Below are experts of layer 6 (counted from 0) of a mixture-of-experts language model. Rows are named gate (a neuron's input weights, with its number), up (a neuron's input weights, with its number) and show model dimensions 0-79. Each number is 128 + 32 x the weight over its row's rms, rounded and kept within 0 to 255. Numbers have three digits each.
Before each expert's rows: "gets" lists some tokens that make up at least twice as much of what it gets as of all text. This comes from a sample of Wikipedia text that the model never trained on. Tokens count by the router's weight.

# expert 41
gets: " the", "The", " his", " their", " its", " The"
gate0:191100084125133127197197118112142130097118119075159063112159153173159151111137113148120109115139205173142138128098140109096126178135162163129127163068102093117099122092119156080113121151119141121146091210155113133108166103133162115128211155
up0:101084104117111142178173126127142153169112115135141082110171163162130151116128113174097112135151147175142072148100208134058062131142155161090137179149114122163077189151139147109086114155119119129161039144138097107129160131112190145151126139
gate1:163198143111110091124074176120141174119117107126093088181114146039152051147136135114158102151094140156102167108098105153126149050181134129109169159109077135152090095071115122054085148142132040104095112124160103118147110105165094157127132114
up1:154146148115093073123078160148115155118158123135126105177130172095135053099134152127195066134115132151097218118112077134093123055156131157138181154102049119129089051074125102086078135149168104087129131117157103105159124133162119136143106131
gate2:115183161118127095134123131150133114141117142090096115083187138158112103142096136138171149138121144118095135125134162179134113176135108146076088144120138150168132099102125125121111134155164148135161154057157102109131142121113092132169115137
up2:174125119059047112151083199117154121187086100071095101146161108121102070124091084145131152163098098115168085106149133118113080176099115115059113191104103192087126122136118120150101191107138128107161080149105125072089162124135137130105072168
gate3:164051120161088142103123138147114101130105099119146091151142104149179144107115161138133128104112099124108146157125146125152117132102135078149133170165151159085085169128141173195118138106130161125096140159175123138086143129108163113099163168
up3:126061097164114139133107152167125109105134109119113089112104076162199140108139141131131123096106097159149143161119148148180125109113140105129114174149183201115136152068096167139157144123126137126052117171126105140113112158130150125072197121
gate4:135124129145145133115181115136075129092097147117096152096139120152194150160198141126176116132135134130191134056138153126161094117150102130165117154093100096098097191070118150149151116117104131075127117079147135143158101128095176142158106152
up4:123136126133146111118197099091098141106076129140128133076090132185205137151128145146177164118097161108152144084179162165162145141128149130149131155090101121116103182069092141127112130134140123120128156120154126142145091133106158156110113172
gate5:156127133160173123077142171203122153149145138181088182106126156194100167171097126140092138138105148121122116127071158140155123114167144143151100149140100136124116150156086131138067114201136119113105124112164122139150111192134075162117131105
up5:145146119165128065112130168141100124078130144170110116089115123211117200071122133143105133139094170148089130139154131129111150163129089167159106135072091126136142152133069211126093147202120122071140113111118099145134112184127111145049158127
gate6:160095101172158124118130119170091131128112074121107178085173129153176093144159114123162159115109150078111112143066144134112145128160129144080115146087143175088076155170168066198109163127168158137147122119106183103103114163163149120111100107
up6:120087124207178119140135147192092123131148063147108196106181151195165099120165140101145138137103123076110100150081138110088157109178155133090113129126126184120096185197167120176106117120171150119176133121099165134118116164172172118134116143
gate7:181141138153165086114083114063095124166083189109102058127137063108117105086106117144164157107124196079128147100157122133145170096128120126140098155144121079161191107113111113155057115111170133152165091142112129088121186163077102090083126118
up7:153133128171162089128071151073115110143076189081086069135113069120091104102090128138166148113121176094117173098157130121146158136142132111105126151104129074157172102111081113139085139109162144126189130129122155073137176185101079118110099086
gate8:118047124139088117105195164186094096128104149098158081104118138228113069103148154127151149070115170140098096085134188165122169103114132130136132107118118118129115118161127135101133101181178171180055143045162120136167122151170127170127130165
up8:123035128162109134078162109172107165152112128119111171115132175218155082092216188157159148111132100133112141100091189125052135163147102150113136123110114163096136137102153170089174094154137149126074163061070169097162133125216122151134140128
gate9:085121076156127114173141145094136090162119182078119103103141133099076137096140169081187149131112128134141104169101153122115140183129102123085116097205143120109089126138082126137105151200115107195074112150102127133143141181132120118061091165
up9:141140085122102097201148111100143089107119158085091134112189180109097105105117148145120173132062101127149099171082165113158128161064120141114128115211097121118099146133086101167108141129116073200081117150142102121155128123133094069034122178
gate10:083119144184201135108120124102091082103109156072094122114160139124126118153145118137146140113081188089101167145108158131154067138111148099138116131203132116206138140182102130111138157156118090118151154068181112126179127086113090133148122164
up10:111121131151173133129102106144115044094164149089033065115170175144122122148127070184158137147070195109105108117064121123147026094131121129151124143179134134137146086153079122125110158189150100128125130121163124120165143128116069145130127146
gate11:183115103149092143125128134153134108111093147087116102146153139132064166123157152095076175151127131139135141167122087129096121159163121113178159096116121143102105123089103169144130129095129089180081084089165043116139104189100119110107101122
up11:188120097149081121153165127171107123099083140095099124148127146144130163106170117114056129110151149142119116152122088086078121119136136142118126111111129143128131121081095152168074106100125091180125122134119048103187085186134113141150175121
gate12:141133120132086092169124127155108157113091123091066089118059076159119109134158095143179151107161150098133140130075159088130046161109157131098089217086123149068124105159110099136081113139126101128191165108124124148071133128139132138066114137
up12:143123132107081077160118101173089131129126121102085086132091124155128108106130120158151137096140173096101164107040144060093073142130170137123119202150097085074118101138152138167078127078150142151139174099132150099084139138086130154114108199
gate13:158120096162175142148107126129135068161121122160129073105123071171140139136144128125136122129099160181114145060124143153140177101104096128194116109073184131118122114145141154115077192108149096169113123131120127090122106124083071107129128144
up13:202154100144174140161126164155125117140118048157153073117120075133131156121129142123139151119106139183116127068132168115115178077113123142184146134093167148132136122148113150132047229100141114160075122159107125078085113140078088133117124137
gate14:110176074167164107121153130150095088116101068051086144100122121149138120087156131134133135089126111186170084114101133152189144098078099183138076139136116154144174142121151080148076103144163118123149070101160092134130140204119075100114161150
up14:116134109132131091107167144121125074096106088077117138108065084213170112086162130137141124096110094223181068135092121135131128143119089199102104144091122179143162095166132128091114112125100125154172059116139104146128116194139053120103172095
gate15:131147132156173118174126138094088148131154108133157112130044115137160143121111169137167090064164135120132116151171172152078192181139087140132171110141083108160120144167119163104099129156094092135127110166146097136111134162189105107105132095
up15:119142129190172146142153148089065139155135111086178151151067114125133174168092209162154127099155136126098106139186168145126190160135127166120148109137085084140136140217125170120095090135069075122104106134159111127126120187171159109099093128
gate16:158155138136189115124158139083116125118009166134096140135094132137161151098137125148110092151111155156131072123125143155121143101166170151110107167080087154132149075133093119129100119141218101136190122140172129092114121149095153115112093212
up16:166132164152148093121149102089087099121023128153112136135120137135147118064118108156072091109099101140116106100120132122117143183123136123094072134140101148150132043130086137149117148133190089146180186155094173131143133138160156116052113163
gate17:147111146127149205125094135146132062071165092122165102084131048122081143171144166155103125137129210146180100149146143099108193078126084171090196110138164109159157140102125150123169125139134093130084140122117121145082123091144134102109120142
up17:110079131149162149142179088112071066115105130156148091060112045109126163127155122177130126130139139131149085109148156146137151129146053166060145136126147137138163137140100069114146124135169090163169139099113145090103093133139109156085164113
gate18:157120097158098141111096129124112113160116156075136112150128136152176146097165166193167156186076166156160112166150183119137142153125151115096185153168169146121170107142158122108164163121142121199113092137123090151134072138143188101166091122
up18:201162121149115152063132085112058122194112104133111112134140144173120155107154165213145104154143169136126159143119155105122106153119183136126158143134184170153141121149142154133118170112129068104066099120145126148107091171119173074122107163
gate19:110163123108120112109076092187168130161192137187149078141147167147123162133163119173120175095127086159124119149168111064090151141135124139142158125134072102119136190145154121135132124127164107125162098115124063096103147106106186088123146161
up19:144139103117100103137121157160141123122124132115141083191130116000142112111147104130136152177165138175200097163147104097091131146149114104156143167178027087124123201172147119147123117150149169154131110145108055119135152107143137117094134119
gate20:091138130204144155113142129117076072166086153114048124111114074050085090130165156130144083143168120086121130103123098129120138128145085088100099133180177115118151112126086066133052121176167138112092110148114137070106126136122153099130130161
up20:104158133191159097105105146120120090147109138098090101060117073045115099148171102172140131164179163041118106114135091132119135107173096078167171114145167139153170088152037086143069134177141134120097102130093067130117150111127121124151130132
gate21:150136147157140163126155110165117136134162117111145074053160129149085118208132160111083087134125198163102120099090124144169202161147095107097123094128152147151129116093131144140098137174111086137143070154083179154119136125101132121108101203
up21:128138131177116156147141100147148135141134148071166101107181162138068127211147176117115071129165165123095079156127092148136152155109077159087164110102125106131154134120169169125103103161122066140134136152108169152120140105127153127126115188
gate22:112104155155146151092145132218161079105162185118117132099134141176156143128138110151130148202110172137146157129087064146096125149135161113052140140108098137108130136072108103126129099140161145130110095146185063150111099207122181130166189123
up22:122101157121122124098134144181135100120137176129101128121084125183140182110168149169139160187095141133156161144057044121126137182159147130091115123103077132098158121080120136131105129128120142163071111139170072126104102228114168151147193103
gate23:164098105107080130114144148161165120086109147132123134157094045102132162162194104142115093102126115152096148100129039131107159165154146136115105152113148118055103127115157103128137114114164153145145106114154093154174128070138105142071115108
up23:152122111098095147127150155167173105077093169114142144138095063064130164177175123146129109084115107143118135122126098117153146166155128126146116151150123137079117140126180118141158091111153130155132093116121110160176140090132103139106128095
gate24:170135111135153110147133087118073134119117194099139127150145094186153122090171148157132064168126198120146096173106112142096160116147077114192129111159132067155096095044158187106117127165126147108117094158102101098119175087115146081150124123
up24:123117109164154143135116096130100144132128200102146103123145117177163115075156155113129060099100159111099117162131121152112142121169084092188139092138118071102131100051170180115128098177118133098116084127100098069075175098117121132130113146
gate25:098090121168150104176161079114126129136086154057134114056055163110106133141121129162157111121150162134100115076132107151176138146108138164095167135091179179175127088101083120111118100122150112109168089148159139129146131151166204161060138120
up25:144087111154138122160168069132152140135079149053119089082097159141096120071133114136195097149144138164086123083125066122139134175157134144113137156102170164158115063094091147124098071144151134111143076152148129149136147159182194155080133135
gate26:135160165131173173111057086091127167131128100052097118111103141070104114162095184105120142186119082089189154126116158107100139117125172106100049129107089125033110130096090150135193117152162132124165130138118121113107051160183130154112128145
up26:152153170118171114075041082089131169098115128093066136114137130119135148194114160130139146208136123124158126136090137135123140180129195115132132146076030148078134161106113175107188132149171083128164162145116134092096112111171086130122145131

# expert 26
gets: " |", "-", " –", "|", " -", ":"
gate0:111109109129169110175128133132176074112145137102095168113143175141081160090162122124080175128141154123118182150162102105116132128105143115144128102107101102095121153095130155128157066079125157126118104117119090129118112092119132110156081143
up0:110100093133176131193123131092160045126110130131121148064164130146091150123139103077127183131138137131109146148170080073091128145108090094152139057113065099108137125129122111143128092082144161117138109134137120113114112156105105117104051148
gate1:120097099138167170155095163181110138124135128117142116133119099129126199115142108138143129134119140123142100091079088110126094000132143078183086100119154143168129171129126109132142168156151112060093078061157105166121133180132100149096184101
up1:120089114099105182137072143138123170090100145127136154132126137138151188131146111139104101135103129113169096120108099111130099047131138072182080148071109132146102138096147161143156184211132090046120124100134063148151149176082110130125168113
gate2:089111098159166077110133167115098159149189112120121123080152122117127089132104115158163133134059111138110027093152178121126098102051073094160168095135150108161151086147109133187114134121119175161091129095138112156148096152148159100096107141
up2:059142114167135138151133117083133171132139153059087149149106169095141131113134114105158128160128109135136092122101199157149104143021111075108159097118099111164146113146115137127109116135140124122128144081182110172169122176119128154126116137
gate3:065124106110151093127080111110064127154094148145173179122119133123058105102103155078127126127127108113079107161188126136099095098124135132163103065136091141075136104080121118113133171110120176172114102133104128096113084127123128117144099128
up3:098094107097177129140095079115072140153085161172142170121085125133097137084078163085099114132095063103120124136148117106120105096126123127143102059109150172116149068108126128112138161123132171133129034137096122129116091164099128131115121147
gate4:127076092115171111159118116130140112118137129112143146152107138135115098091169118137166075153128124209125125073123130104114152104135188114194094067183106082153109116103118150158119110132144209144138094154117141101116129080085155148138097235
up4:112125115125146127131127121128127109133157186133094133139147163160135078081134100129103115150154126181137171085165104142115116123132119147101139086166104123143091123102136178149128116161143156132125103068126115151122155146108128083116141175
gate5:159112096104166050140093118070145109158097133143151139140108183140161161158147121152108122131106154163099132049142125116204158127094105164143032106188148097159147120126128103166212100057088112111180087116122101074118108157134064165087082124
up5:125067099106143097165114096083161154140056146129128142131115203113135144197113148132087101161134099134117130052162120129209118132096142147154080093150110072112095124099136110108186090128119168099227122125131098097106091155148111123126050112
gate6:118088128118141124135130126044154149117162198139148128139122193106172141122141129115153158135104061114157127123220107108136187161073146138128150163031115136098134118123121133117074161163080113141165157145137207084081131133151164135107140161
up6:153117151129125106144137101112158121119162179154133150082179146127173205106092157115127179139141127104205109102176105132160168137137126142131170164000112149111130074140136114106116195157132124074154120163140240125092146148189166123117090084
gate7:159058106094086096128102106097208120102113143143133081093114140157164093105115100136136154118039137165148086107157131120099126164140167143085136122111141118169098136122185119123179125119088188103160143102125160191105139153176091122146176172
up7:182070090090083094144085140112219128126126124107117049151102129136095101128098115132142121135078085149155092138161155112127196146103153115141145068106117103148100128108151127101170137133089199111134176068138107195130096146143116095146125170
gate8:115093108115124114150084155142105127135114157103134109075093125147083127123155115124150076175193113125164107156100083127126077110109141109121122114125110138126064129105145138106104115199174206095084086127185064153179142154153140106104135161
up8:092109121139111105173077182085127159096106122109090153067107126142112162137136110159098056161183132116169106123119090153152080146115151137162097105145165120131065118105140110105104140162126148089128118138142118128151142144151120115128115129
gate9:082102113132138147161139110078097133204144154177124128087150157143134169078177110084130136087145145110114130080106048132111082133124157098151194091158127128163103145111124131115114130079155027147167142125149094135078092185106191121165116105
up9:090123124141162190153099097089088141150149148142117102089111175130154171065159115100135121132121150172115125115123070148119087126090154161115169145164118147140108133133137099114102105106134081202135085153141099136107104222135155148116149090
gate10:191099100097145089120149131217128166155153073106141143109130113217083131141144137122176114110135130123147085115083135125110168146092138134139122200117132094154141099131118078086134109155062137052135136101125122145107132096138191112116134110
up10:136114111084166050119124180227113122146137116147138102115159125158067174101103154141174123153099076108108115136125119183106147170168160117165189188123130134145096090130104053117113140180128154157123131088137096122126112111133231092157141101
gate11:148107117141140187122124134124097111206135151151102107193128166092099159117175122129133064161111100159093139096145134165129127103117144178144135155159121144134107181131129128139111164110196101131135112127176095151134186219104159122130121140
up11:125132119172120191078104136149090121197137193141138087197116185118091125085150152098115101109122077151114142186146160169146176105083156121157052181179107143127118136125103142115100154107165119156126142113149118128134128159111179131126177148
gate12:100124141161191157186187092078128086135186125102147126142077081111163140128170156124134129129058121144184140129161085100122118177152090171122151127184069142142183115129141132142085159147116110075127142123101190145110109132107151155089148122
up12:090137144127149139176143075138096135177217083111133126088137088145180125122166163114126129157069116133176143118155087142131117134138130063148106151141076119135144137170132136139111151104120110065113131175094166150094153134102175168100129133
gate13:145094137158079124141084185156113115144103144168140164113111162185105131099098135188165166139141066138145091123189152080130085148126208168137137156151105141145128192178123127160153137159185071139185089141080159159105130141080098099140101136
up13:113168127093137160134132131144153175220129135102138147135152134114115156132159163157115132113128113153161126148115135130097094166119135118138156162096112108063091140080088029105130144124163144086126133116124142173112119178079128139132134147
gate14:117163128197134095103138133110091104109130117141113143135117098144095107132140103106145149137092069126080124193141145123092115159151163125157129102124102160222162098107039111161142109199127141147100107080138157138179157126118188173182131182
up14:170138126195158120179111144132115087094146106102156190146061159143073145112133100112151141111068073097136123176131220153136144123159153139166100097091122106197155118101076182122146084135140121132105147120139141152192172145160147142155097163
gate15:101086109117081128148082156179125164189088142101147114172132171159125120087145196146136167140136127151148056185128131150174161126148112135139142143067103104085149131102100121098223107154106111144119122090110068113102121193144119137136110106
up15:089108123151097124193101151158112131174134153089124138165133173165115091112147166151119151134116101114135081176103143132134147121147097153109165108102081111113154129086097122120208080174090105176151111067109055146116140173124123112178141146
gate16:100106109199235144128122106133087157056142135142133063122084145129078140122098155119149143127161095140147152127144116147152146135087159172131119143124164115126181090180118129176055126050108077145085132139131083107090111112165051115097162150
up16:114123126160162135129140124153088163061145134182132123108112105159063156119045137125175126150141091123146126097115139114119150153113104133136135140143131142138174065125105117141072135053111060118127118068153086135112152138156077177133174132
gate17:159132125162112104136087189151075075174097128085125159210098110122124097089083182112161161144132110150177133174094202102156114054144118143066132106152145140112138122095180214149072191138130147147115137133126099101112150144130137130187092124
up17:147089099181155123131101178165091072209072143081096161166094119195082096068121162125111208144155124179150138156090174094167164072152090148068118092108145146112148104109112179149062195130131161125111142137102114093108136113132165072152120087
gate18:108115118099108132121125123054127142104102134153177143099145143124141165107116136194100130138090122133155125070111124116157089137196141115119089170048138104098113097118059106131115151160107154126169125173163090090093116124095143100140100105
up18:075129127098098198109133143045107125121111165138187124082128130133154153084131138170079144174121120143113129064136136136160096122181138146132129145040134116103114078123045116153105121141120145113173136153141130072107078160104148093126110119
gate19:089145123140170170139158109077064141082095155109143147133056138169089151113149153122087113165124156074136094131167145151136141143135136149164119149120035085068172154132086094153141139117114124149170143176179133024121125119108146063151087158
up19:119142117128134157142172104072085139102083179122121129172085108188086144071140132159045108174125154101134066094143145152146108148160137141131139130095064103115145125109109091175160167102089154134157135174138154032153127118126131034150084120
gate20:133125112150159157120125072132151063058139093174062207124123162118116131133135093116109147118120126110097137112116092092136133131199171141129099101084071111094141128136172092116144057058146135135150094142176098095113108076104141126165113146
up20:146103084129167137094132123134153058109168109187091176115121111141136130146124083102106133114130120121107132115120071103121122162152157151115056120065089103116132109148184086107135055061138132124177090133163099087128112088079134131153127144
gate21:077140121095111236105156043068157110167164189169129049140092159141079121177115110089150151113120131130135107118174180155141131156068102115099085112095090130138151151107146113135107111096108134095110171131126188127146128158095111141114150133
up21:110130153113094181129157048099162142096141164139127112125123158126115144140148111115176045100093172093144101114116167175161111194146126115108132143127132124146147105111120129090162093186111145114114090154114145195154182202214123143141124125
gate22:114070086157186141097171127155099109114122160111159080127168132142114141140200113143142170112168171105061142143047111107078129166137151121101164153108114153158106154130129107146137146120092164119114099110121131108111131143123181059133135172
up22:109119113120131126152170155153120141111108189085177077091161119130112176119150152151117154118177158065102160163101129142129142180148178089121176180055105101132110153106133120149171168146096172087096149147149114085095118120134183050112091155
gate23:167101126126087143089125159104099158124200157161113098087091091139107107193130107081177123092111122150139203129166132124091135138165149162090087107131101142111111168068052118143193151179104130188125098188123110179103143125128109139142096176
up23:184142144077090144086141118163054151112204137118163066082092056129152147132169154072159151053077096096171184169164139146102138123154165128138143139129107150130125151089117126148173132153120133190089101196147107150127122158107128140108052162
gate24:125147122140122171115145117151160096108107153103151139128065124137153112079168149171095153133106094110114121119162178162134162184049133106134118148128099103132146152079169123076095110119099120090160076112125157124083111132131189098075102197
up24:131144121136087159148150143165101090091087172072147154133111100172161103089167165179087177157055078085127122142159138140134158205064116113115126156101101108110158148070174145090083093138121104074167087130142123123092130103132210073128107184
gate25:136145115150138128170161136166090085122186115100149095101099142190145176091143164093172139216119082112110148092114125161047107107145075088116149147075209127145083139136121118140111111152140154100076082130163094072138109145159157105151106153
up25:105166131138145161144161109127108111130174125106135129123102130167184208110123180065145136187115084121084143081148116152050112121111094103136132154103196094100072161105146090126108105179119162090082129135141111085140143147118153167202107143
gate26:122107080182137140147129121089146081166102140163095144130119113175143102081162152212119198179135102111150133122119160131108193151117125101102074099084073093154149091121114133131106166195146158060226099163113174117062121189101129133107139115
up26:113153111175147153130114144104103078150103193202087146139097118177208118037140160187132124178139098127175173117117161116093198180157139115113070092078092103128115087070110125135094167169158146080199129159125161109086127194089139144146157107

# expert 190
gets: "\n", ".", "s.", ").", "es.", "a."
gate0:121141120137097127195169141112165146173097140123088110103106101144097118136089167110066077136150184088137131136128074111101161127114090124145090086133121102165102149139169159102143165123120135080096151116165170166036115101144100112104122121
up0:082149095132073124165149091121123154147097144137087105112101104158106102143100169110101104146148187118146105133152065132109147120125102102134093111115122144162087175194164150084143136120135136104120129122171163145078106140127084138090148105
gate1:134131107109094086177111082122112108093112063138119083131135112138039105067104163184121141129136081123058174085087114132147103136098163118073095137128113131108092134128107128161194138160109176126178027088127131143132167078152218122143114113
up1:128135108147082077184089075138160083105123048115136072122144123139046122068129135184110163154146074127065175106115092121111105107110169133124076135153122084123110137109091122143160129174135172118158024093100092145142143085127192147133138135
gate2:124111138098133129092130118195054145084118150109095140118141125131052143154142071112090132074128109151128134128144163161151065127151134148148127201110137119150116117137140096105143182079155111130163070138140100106047094057154121184108142124
up2:137107119129160095071136148205112139081116129104088120109155126087100163130162082143121165129112156127098112098142175152160069109144140173140108166115147101124081164173159098077150182103160081131159061131155103103066091089135112175093153181
gate3:199077081128126149164122167126156127129111198152124111100133081146142059183124090070128206133122075094090109141144109091113131155124150108124134124160118108135081082086162085041141153099132123182155153153148137144108094119145110062109134177
up3:180090075144171165162106164127152123127117184158134129085142090120136048163105100068143175127156078117110119116135066100141129203080125128124136130167102098167095057081157044105107155104158156114145123147197110137113088109128140051126138176
gate4:110126103118076091140082127140169138133093168122135083175069131086140144127198113112143117118136047115074143141139146120115124051178134148106170176115155140093105132112174157069192169066096110181131097120020110110118124173087077151113131064
up4:132110098135128139122062107128168129117119135124113100146090132105122127102177122120129113111153046130070115115090157122157130150139133127117114154120113149163089093137165116102187165062108110197112075130029107158111083170131102134076132120
gate5:102132123143198088123103121138152105075218180160129133103196112150133054132126118134150166102109150118113145142163106145147103150157130090086111156118103123140105100124133094187154125121121131162112117088140112116118091136138120063136154084
up5:147177119104201088111122142178125073078226166139115115132155097141124066110125118118116153094109126129116150128147084140116117178139136115092096156129087108135110103126109091189127124129108140150106135098126128118117088150141125081134148086
gate6:131097096079110143080131157099139108162183145144124099106140089137124129112139137122111150142131113140141094160228095118111065104140120150138179124095099227132157160133199132130122168116141164104117106189146127093102170129057127169121139081
up6:155083087087085115110165155104158107133203168134139163103166081183133152129163161086105171115146108143116095155207087146110081115139112148155172118083108200126131166131184143151151168092136212153143114197145107101098161140075135191124163097
gate7:081115148167134139115105109119157118161102162178112121107104117105142104131157095144138097124125138130146143167107184116169138110103175137113053054145125132144129123177126118053126106083140053112150142131128161170092094165016122124066148119
up7:098098152120084095127098139148120101135143228165115113117104134224100129109100131109122116127110127133126140179086118137169117169102155109102079058109106133153088096124211112118116138088185117128135110156078144117090148136117199087133157123
gate8:074097102150141106162080082216148145115094122096165179126097093098105171154123120159174161157155140122136093105098134122142081041147124172099139126118148128091098221123094113136095143136152093221127115094111085133058087146146133124096099089
up8:067105106158136118172049072171166157107080101073185151141114105054112141147141112153155165176160118127103097103118140094127083066139119173073139126147140119106107217142086115109096132156110121213094099077099034143110081162159121128094119092
gate9:090115110190149098117142140097129139082192148095197175198138143117104113100160104162102104139196138112098118136124096113082165139126125108163113144076077144130116186131136149156115109104127113161132139091105074124156106083133176127127255155
up9:082103097188142103114129124105160150116189152115171145152155172072135089138148128156129102144205144092081133106123121076096165102110114122170108163071070134085109195126145129147139132105151099190127119087110068084162105081104139089130255165
gate10:120145056172203098105133127175115069135087098130099074127148129115127136089086187143119178118123118141069140145180089064110167152107102149172144103132142070145128071121143083168111133130151152093169092141140087168110086120092168090164110196
up10:165115101130157114175158143102095082150101091183113081087184080138158113078104188196067157110101126134093137122188065101103179136106139111181147156171118081138126047146117099151135152177152192101165119124185112126089117105136159096194158168
gate11:113134141202142109085176116134130147125143115144114155118135137172095158155134168125171093060110131160146115143160175125149044135132185153113123132190101106144162104204152113119134179125148121147203154163142166100103110185108106183128121121
up11:089138123196155112127168104127131143110148122193128170109116142174131165132130141082127094069097114149155112145132161126145078130099156152131088129117092103105143116174136123106125159102144096119211149177153160098113092182093097205117111146
gate12:125162133089108150171197134091094166156152175148064155095129199171127189133172131152093157115139150123108105109159098054114142139152122154165147125108074163096118134077121132093166183098149104195141112097106187083092068142145102147154174114
up12:105155130115089107181147107100082146160123129137062121134122186158109231057159136171080171130181087123087109124158073042103167120143113139191143062094097154121120083054104085095137168115099161121170082091064145105103113111164099135160143127
gate13:140112152116133133126130146142083113097110133127142169148141143146100094083136137126102126129123089130143154160129193106167050101152129133118194183187088149141121049161139159169137133194204106139187094089109155119098161114116171116184114175
up13:119119130118129155155166122166060117110162112134151146158128135104125131057128168136129139126141110137140161167139255078156070100109155140120153177159085104125158062161151091163133159200212091130178105077094174136113146143098133155140121174
gate14:160134077086190139168116106150172114145116124161132119151096143132103128138199136106089128131123109141126153117181146146065145103193171134203108104157123136129107095134096105143146129133134141167136138123157136164144148111111119119123085152
up14:177140118196159136195123115128141134140134143162103098093113127115140094054092161170120156140132155124125111076176154128123120120209120125138131117206136143128118103126071085143134117150113130156101104135156143147175109128121103112107086138
gate15:036081131158096142171128097115143068154124147176112187159135176126116093128123149111112116120150053156110114104179076145110137108129108108086155097086078157090075173097146163114151144157146155132144103177069146099094092136130162116193101039
up15:085094127129067135160126105143141068154136131123109153202148162114130082107147176130109127116156103144125105111179120110104091104151108135086175117099093139102051199109130135150195151162152152136160127172083135104101120120155113136157093094
gate16:057098115102092163129113097127122181180091193125094130103160143128129133179176135076142157096137143118110104113166159089136084117145111137154140106132079119129113100192123151088156116134122158126141096097074129141153143158114094121147175131
up16:102109079089074178151127098122116137175139130157096143075137146142156163149142110100096166114133165143121106100189205105127094116141107143177150095133095109070122109175156103113131155121087222109170100119097145115093165156105066138144152194
gate17:090148153097164160155185168083075114134141182166114149132098140222106080134107125090078150105113157119080117152116118149165117182140135086158154121141145116143090166080183137111159144115143099115174106171116134142088085074152164078173182152
up17:054151154115178151145170170113077112110136133168121131118075137210106067145072114085074110101135132125108095144101130145182122177126144104152100127157128125146091161072184119123154121103152130109163109187112115153131092077137169089189205146
gate18:112123106156110120188097146072105106152121133137058079149147110170046126090116127173128089100146071170106076142170121135116119159119119111169119132188104157176121090086132127139081130149110114065189132124077123092092130119171151155158123121
up18:115123132177094144194141138116050108170132096174089094159175123178054137083117134193116085139155060150127087141131083128094121155091125104146125143169097133175138110108159113137102127164098140068206125134087119100106121082171174184157134107
gate19:070128099078129140130073133154145070104214133162126142130110080081152131065112064064126121126108140150077163151166123105152116138157201137139105174129138095100069123146173121093091153162153139149158110102079136133115110070070107118121119191
up19:057109106134125145201065127158126108112185156173145110125097129089134139093084081126181115120130118107064148151175122107113145075150168135125101157132113089104095105151153096105085161173156133131168120090097116091114096074069101142114137174
gate20:114144125187206165103131125176048110102154122106154163145133105142117095123114146097155106071132109135131107135168160189108123104129114141128124178138101070141133171147067084108125187161151106127161155133174112135091102093107070199114127147
up20:117161158162195191151131117170034115083137103077147130157097143159124154098143101108144082084141106111115140154135127165106143098146124179110146176149109074157157121170123107112127136169187148131150128093167156149093162076121079155119151121
gate21:141092102218122115131085114157183150161189126121102131117148123137104138077077151126129142166192086166152104138181114158136082116108128155117071133126063152133110125132170118143151179117142185153176095136135091102068088137088109096135096055
up21:129095124217123117118085100155147146160172142118107140121153130165103122110111140099138116140188067194141090147154111106129068102102154166137097118132076173170110124117137118134166139109135206151184095143096063109085088103119114107158120092
gate22:160081085135092119166126127068120115127062154143091129127189153116128106023151125177102158175155145131093067121228127149139122117110113104143120156131119161112093119095115102151114130104152108096158105129069134114138135117130103154173143096
up22:167125088166118152172112105051109128113072098134129151156122134083134143059157104147085126179161127139119100133170155135101130088105084125168077149120153142120130127182119113123068111101139141035133080151124093155126153136083093176122150113
gate23:088105130173154111120100137169113116112196171186130146109100124192093179147082154137109108131133133125095096142090171135137102116024081105151108102127129150090134125098086095175015122180110151118122111121117091119140173098178203135138068165
up23:072078124181102085104114130174157120111148136184129149117116130209095166155076179108110181144179131139082138135108153078133082130081099109096143102110139147106126095144145129180093152135111173103143059108116092129119184121158226138147107185
gate24:164104129147122129148124125147108126130105161083172123088173123089086131148135157147150118194083092100117171152090062101134177082163114104097071176103148093111202125080149215161103103125164120115127077140120099133148143136156183109157198117
up24:121111115146111141145131131109140144146140181113154153101164150067155122081133108135097163156095081065066150117150074194148167093148071081115131154077161119089132138090126229128109116168156091152140039118073093120191147097144138122163114082
gate25:172129074139153151156153125134154123124097122148090128142095125087096108104110148127130154157158038098093098129146103150157080155138107124073116121125089135145085154103197120087178148085122107142095080157113052124119093063082111070126098177
up25:179123077152172163153132140146162144126078097172103117172087144064083118107111151154142155151163077113108098126150128122129109164144085129097152113128153145160098169099175102051147152072126091158111084156073092127086117086100093077117106112
gate26:105134078121186149126116075084134135144089151192140121137048117079134079108163090103123066146134134160144180082105075114138092130096087150131107113141145154146142103129148132107136123148156143136122143140148121161184139081115096089135127062
up26:120154086131176128131092095094140147156086163184140143104079128082145083098137088102131052110154158148140147084116097109112101163145084131180092109143132153127147111120112123083147126123128154140122153164124089103160137115096131102142105038